config.toml
hidden_size = 192
n_experts = 80
routed_scale = 1.0
balance_loss = 0.00634
vocab_size = 10442
norm_eps = 1e-05
beta2 = 0.99
batch_tokens = 65536
Below are experts of layer 4 (counted from 0) of a mixture-of-experts language model. Rows are named router (the router's row for the expert), up (a neuron's input weights, with its number) and show model dimensions 0-191. Each number is 500 + 50 x the weight over its row's rms, rounded and kept within 0 to 999. Numbers have three digits each.
After each expert's rows: "gets" lists some tokens that make up at least twice as much of what it gets as of all text; "comes after" lists some tokens at least twice as common just before its tokens as in all text. This comes from a sample of Wikipedia text that the model never trained on. Tokens count by the router's weight.

# expert 15
router:505531511544448626433465425523502452488449460506464511537512582549438491450560490452529466573516495506474394369488554472452518571529533501396523493461533450540541548494562480429455559463480509589460545452554456616470508515471455537637467529500546419517504491477453503594526555519497469505537524443525454502479525515482373516480362498433486512523467568496515615530522605536499509497465505497494541518470579536606558530438482432548433533495512492495537515465540494499502648502410456503480508501474391447590530550505555489461517469450531484569547526570492481454429471441530379527
up0:476560520516477493482472452506480563440487528440547460510521506505466549464457562503513460545506477526459525497439436456536518508492593406480483529488522570438466546519422455427463529552639497530454535423519560544413521518488425459482535390502569428397451579466534511499488508507523482539494476545547614579586445492537520516574450500491496503473491519410378419486448452579548568551563514511505514585484376446506545561496532557510528426470441434489472542435437480517579508485472544489513470555446482410574495580468419380551577428514520500568556519635510526532519516483472513407
gets: "1", "2", "0", "3", "4", "5"
comes after: " ", "201", "200", "202", "199", "198"

# expert 10
router:528535516576436563509475444513567447505410431495505493519514597496436512484558545450476442487553498528423427451478510477464486497436516499498469518514448522476528542451508542462443561434535414517489605425548518539436451483516499545572515542567539401588571461491495512664575451512422507487520500472530508528417498495455498497463462547490495568576510534512530590473481495542472566459536529471501627473391486495569544528465474436510491546532528456439527466466503504542521560529436496454431476376532425460633598579470484492493568496457504412585438494607540494484450441596525403516
up0:464538550596415557506515454469564468542426534469523609562526411527475554531615506491542530430487494547567478560388566490535523441519499556545556434466489515489366429431472541448630531581506371485416550504515480560554527484504553548515457552509523495504477492451495468483511459454470545453565567400497563467434518535451496483594540534507482582543567654521522607541490481452442467410578480510490494488464522484568471459554531495445603418569509398490545459456468494491524484518511562490521497485548498533542510426479489480415483559483520458483454455516573502464486421515522524494
gets: " ", " |", "–", ";", " (", " —"
comes after: " |", ";", "0", "1", "2", "3"

# expert 39
router:449532530570415580480452434521472479536441446472448494529479566530398467506547492442501540524504544535506427384492571466429536546474521473473496531572514433545501535448472460440529557411550465515452566479522423544496475488541445518554491501494506480546475492446461533553546534541441502480554490440537437537523490497482357525478454523414501578574476554438421563532505560540517563467487562529531606480346578520528588532421472437558458528534522527455583465442564537552507600531447454471444556460487469466568508564455604475427492516446481457561490462642569495505523409519512455550
up0:475520529499463568548438514394526545576504464533476569436486575519481447478458464522535507529523433439560402468444466545520444410584513535502552461542496491465595503540474564540524530579492524453473569510439529523525464474466515419472559511518432495521569404539447475501470550478438485514489494405530504526489477538551555511506508479515620390364559568437577492488577510495486468568552521383380404623550496571609459468562515588510503442477513521555531461496549464414570434525452563490467531490542500500483509455476492456421507552554618522502543543486525467450586502494539492551
gets: " D", " C", " G", " W", " M", " L"
comes after: " |", ",", ".", "-", ":", "|"

# expert 52
router:536515515568417569461489437551541438469526453493535550540460596514418410458586459427530491523581574556456388437491542498464515555512566503446530454603505533486517528460546472442496536447551448508462510479532445617476477526482454523636511571517472459566505469477459518598555487553448461503576504490532440510459531472473505555472471548459519501530466540426487607510555531502500519452480514474476572509393524520540523566473493420498432522501551541484564449421558513499477574508427522457468560412500416487568559533457546410434531491454546505603487528653588479438486442565530427521
up0:518493516458488530496512506528574518467584470506516545437558448553492489486481490532530562425519556526520472362543512493545485417575625544464522456542555535505494443462507449505484503502422398443494490439415511495522530490536426547425401584546469582431456450523520499455510416418452574536422554545488471463531460450541541509455548500549494534474539450446545550593465493490449451567476501452543417406456543551502479514531481536556495537467571457505485535512545414513516448526600523611484535590523502457402484456470536446450512492393463532501497447574631546632599545499501540554
gets: " ", "201", "202", "200", "199", "198"
comes after: " |", "|", ",", ";", " in", ":"

# expert 66
router:506543493515486547500483413536500507506452488508441502598475501467422527430500513392486486511610578496536443450502559455461473515524579514415524425527504497481525507491522540434528526457529425553444546474508511596476448528516433533641425537496467393495528498512448544604601501565465480522606514456496497567477514492488370531454311518416505465518486551434463551498516511502510564521495547444524599523449491509562544564422496440539471469506562557426576495492611550544436583521450484498452449450481485442590446542539572516501578515430531445525553506536507512453491438489532466541
up0:503530563539512549469620449389476400401577490392440529424530534449473541513543521393490496639476551468451534527581459459614555502502571584459549456562500469496472500454475417508540511617474500512491564537436506511534589390487441485472456458576503508501406408423428519521543430460462512587491496538555497546475577473457487521438481546454505526500504475475531476497553502589545402549499494472488441424428525515495532478525370448486440515529487477484478519491530583489499413554614474509573519486521501489473454480545451453449465541455488584465450548493518512568512459507468483474
gets: "5", "6", "8", "4", "10", "9"
comes after: " ", ".", " (", "–", " $", "°"

# expert 4
router:495583494522432541456484442556558463486427461532465526545492528462449463407502487404507478468531511465536421411454561464468427577492567527455555468514551482449525532459506529493535522472603449511427591443579507559547454527502444520652482595460465388482582498476457510592549536594401484512584507391502501514456531504490387489484349510392507465499473577460485560497545530506489549473541502451522623505453520509554462551435461421532500473519544509417519477466505500529494525512421490493445474440509483433570476568561559467488559487412531487535549531536461482456480428472547443518
up0:498469463575495471526490510512481473674609554462527520475493584517416509525427423501499494473453456444478467448489591611507492484510462534554469397619547436432516433524558447528513460457611518448426500515435431491532408477472420480436530522535549559528492459518522489515558437460407469534457434489534520579506553510519545452486559558519480495547602545506504441513421516490524435570497496543393425502540454478469500498523496539481405507484472480408486604430562508428565432512448510545513544494500343535572488571490573467440520493476506529481426508575531456532510521520529481451
gets: "8", "6", "9", "7", "3", "5"
comes after: " ", ".", "–", "°", "′", " ("

# expert 50
router:489562475544490569499447382542539393538474491466467485497501542467474449475574473470524476447539542530461446484492514560504460582502536425451478493592518450483553614437511470467450555523559424573438583430518420555478475455567492504561508551505512451459498527527487490580561499517488457575563501486524415500488514513452353524400472564431521594518452599559532592504476554568534508450527531473525611530465499554552538463485508457461498520519526473413578493400529516494537542470483484516464481525480403463498564599521522512416514441370541513535496449624499428435511410475551448539
up0:543502495549419494477504436404512403443508484539497531506517574515438506495558539509571497533510529549433522480374470510528560555429506582403482548478507456541557466455495531361604429483436501554544457464465481552563542458514443577490566574522446517492525589517498542558482570531540529510421446474589572637495545384444489434514466557523493520524565479502533475593553606544493456514476489496463497521515467518489533450430435478519439436445520493475537482499550596479550562609503557549465578446489563495496474473559458572521453542537444466575478486536483472457442514421489420603
gets: " V", " L", " Ch", "V", " D", " X"
comes after: " the", " of", " de", " C", " L", ":"

# expert 9
router:546515547537399525464485422522511459507556456572428522561473564468494491462562508410467480446575526558542392382488489575438504569526565496414441465489492510487530530485550460474491568420525482541460528417476492557468493504523433516499533535425515392508507455492476544657536483578474463503495528434498475517483477489490499534417325516467486535548495536502489544526497543567518542533503510478472515474387557558613553530455507429512501547520551455448538467409516537551464557562475461487451488486507421461589516532523585505445571467404442421634486536570534541494515481519548399517
up0:504451444434478453569402457441482586389564423477454511536485487483493515498419425418475512498526544522483482550480495510496465431484498493443459514504496497520504484509420466543495568512434461488484367463549518469500595568588506508546451569493523371425609522447490506484534479464435500603491518405603530507436384527493477429473517473520585583452472510523494478426533479598503416385561419452490559470417493415504468466524476434510477572537470508483480473501595480495500540509430471499508482537400432489510519484426610528395503408486475478479545542464570557503532489554519486464
gets: " |", "|", ";", " –", " /", " became"
comes after: " |\n", "0", ")", "1", "2", "3"

# expert 27
router:470497493486417543470564422509506482553472490534512505582502514514460442426498523419510500515487578504546389421444576460439512566468537530404492477529550467479534572447547510450541491486516432583439606394503527568446494547515468501623473497461454410482474523490474510586575520522444482529551517473479467542436511459473407538459341525366471540502447568452464539521533494581480541555514503486460596528412526532514528563467474459586467514512548537387546466471547525561489594506494487488424485479512473413568481555466550502507488565415534444582568471494510490452422425567566509528
up0:581455598531386520532417425612520541484470498436480601559510529414496551437614547525534564423465525480532525384464502475495489541520538516553518551474601426439536596447496545482547544534504520455501480563546466576451502549536425502522473490644472515441493498545551542508461536486435522510537575467539502484527446535553486587510554538480576492548506554562512485579492535580457424468448465552438506490481573538579527499547526586477543483561472518526492536457499423388445498598571491453498512545477512389519516489463458522512405477410542456610501484494538494482454513536465416504
gets: "0", "1", "2", "3", "4", "6"
comes after: " ", "–", ".", " (", "/", "°"

# expert 31
router:522546466582422614486467466497541542491475485485437526575527549450430551482529509463461525440503446549500432422485540450453448513498495488437527482492514508519487573443582515462453599432507430517474567442511487495438513488555443574625483598538534465551549515472471480605520509496416499467521512433512485546471512473503392552439432491467520536565477534549613580550489500587552502463551536603431654503452490520571573556439492478506457516520569495451523549471517531531517552468486451400448507436547431431611522556535554490483468579477539451549498528595523484463436425494534403554
up0:464566473488489540504412521663493495487531407515499473446496608567536516504515488493410423608556515457579474506569591545451369438451457548524472533545564526478529458475524416479454582557533449520440495502580503540449504535439549524548475534448535406563439472509521561543583432472534464567540531521513451402540441523470498510529460449322440503498497484501535532499465516555449570496557498519569513548531500494615490599532504419473539481494552569438494465490541516477421491557546467478517459542543516527560496528525494531483531391510440514503446459511541436535458451563486531603
gets: " a", "0", "1", "2", "3", "4"
comes after: "–", " ", "201", "202", "200", "199"

# expert 72
router:499544512553452527511474480489550457479482506467419498553470521465477513429491442433452482527529516537493386395501491536442498519457545442444461471515512495531522535453582461500568568449530490564456577499432526584478460520558444531518447581510490411506568467422440537665481492515458450455487486480465507550501483477439494496431394558471531563532447556521494544531536505633566514467547531487503547515419510517537518517419503465521427521575617486434632470434598512467484552540399498495414514483553377422592495553470549501480495507399474418555585529534535529498448482583521481548
up0:587497537570404538543499515581360524458487524541466503498509643527546487490453563382541457519517612475508517456370457468537506493524554498512518596560549443508553467528531571498536531454487564530547469516520460557520551514495533430511538479432451496494533562506515393515524448440477463541521523487535514486473433520551467616489476553469437538481460504508535525432506502612472558464428457452502607430454562504525455577481499534456478475592469451499561525406501496559398548482554394472515507496597522502475437587604562423482523535576541410512466445545485477471448477473528463539
gets: " |", ";", "|", ")", "%", "\""
comes after: " |\n", "0", ")", "1", "2", "%"

# expert 22
router:493528557532445607448534421488506501530510477484461554574503593506504522474505493408505481502558527496529485382475492510442462504535605513388508420524485466470462498471547509450523553426558468533449529407492507563461473516478445466615450601522535493538499461425448470556522469592522438511623549480567473485478488506511384544513473492422490539628502506408492513509490573535462550488457488531468604460400499527595517612438415425569389536575588491441568477434569528548509508541465472463487556459526477490560511522524544519453482488446459423509529511595522484443490410513516511533
up0:545481512454496485492516471513485447539506427470559472463502526497467462396569538465516513517503498426474398486495510503539529585500438548438416577480497558547569534440525440482395511491530531592500569445506487579460460526514495577497516510559439486530452484518466587646573458447535497446447522472535488528571532463483429411427413556475563521529531550410406525583547528450520564530508500450490587486495575477423569512521455419454538540445513555479583604460529565522517525459503564460554486462504395532608561545553512474551441434464489535622407529569522483484459461528564429538
gets: " a", " the", "'s", " his", " The", " an"
comes after: ".", " of", " with", " in", " as", " for"

# expert 67
router:458518528593476617467534418470522479505519509521427512606476527466439496483515511423503483515511553592494532469442453475432482594529599537475475457497480458483499521438538490488502595452545449531473485473498497569517491489526508504648503556457493445477469550520471472603565465576401486496588554493495440485466514518531408481445447542390540548600516498412464531480533581531465559511518494545559579456411466589587555561413427432525417507531614466467581519490547554531446531542496503449475561485495431490589540520511508520396534491461497454496528568579570443468488408479559522544
up0:512619471446449556477454523471540536553439454457561419493588605485514427513444522486570499439567460484431493514544515549559525543451536538534495567454602506493529528560418482594447504482508427489537556544471521487498411469581467463524521428506480546541535567543480501552551466392484405486586529429462569439605493582528441443489507456397610542477569508447525548426549476573463482458580474406544516511496509464536482522404579521571629503631465496513510492447536498537492478428473503467459513417473459548474448525520454411464463490536498528500534525558510546503572453510479532480
gets: " a", " first", " one", " an", " all", " this"
comes after: " the", " a", " of", " for", " as", " was"

# expert 34
router:479479515616423551466554491532536416570537426544454477541516519458445490489590459445512489500553549593463454387512592486424545524449576489459522429515467421509482472436541461497576520422526467523457562430482436562455511534521409501597502473551512451448498557499485572611519459512462505503531521493474507578548490534443454476481457540406521560577445600458472552514516568516434576515488509496502563521445511529550541572439538522571485471501515512484541518437607519559525618542504435440519487397469468439564529609490589470457483515413520430559491517579573503480480414559542463524
up0:577426501508482518482576491495524428383583411503476585518466513546565521418496580379551426542543500512527545515545479471555500492501589550429582480495480433453460578464489540543513447504436498506482470584549453507522524504562449501572514414522430457491486500492482491497589464512529521566443438469488472552530475473525540517440508427486584496531633466457614550480451551533564493485470579458486487427453472470530496426483478557586537477457478451524532519510592434515521525522471505627522415452550535482537455507484557582439560479560511389521487578513587606438531553534607486535
gets: "M", " M", "S", "L", "C", " K"
comes after: " (", " \"", "\n\n", ".\n\n", "===", " =\n\n"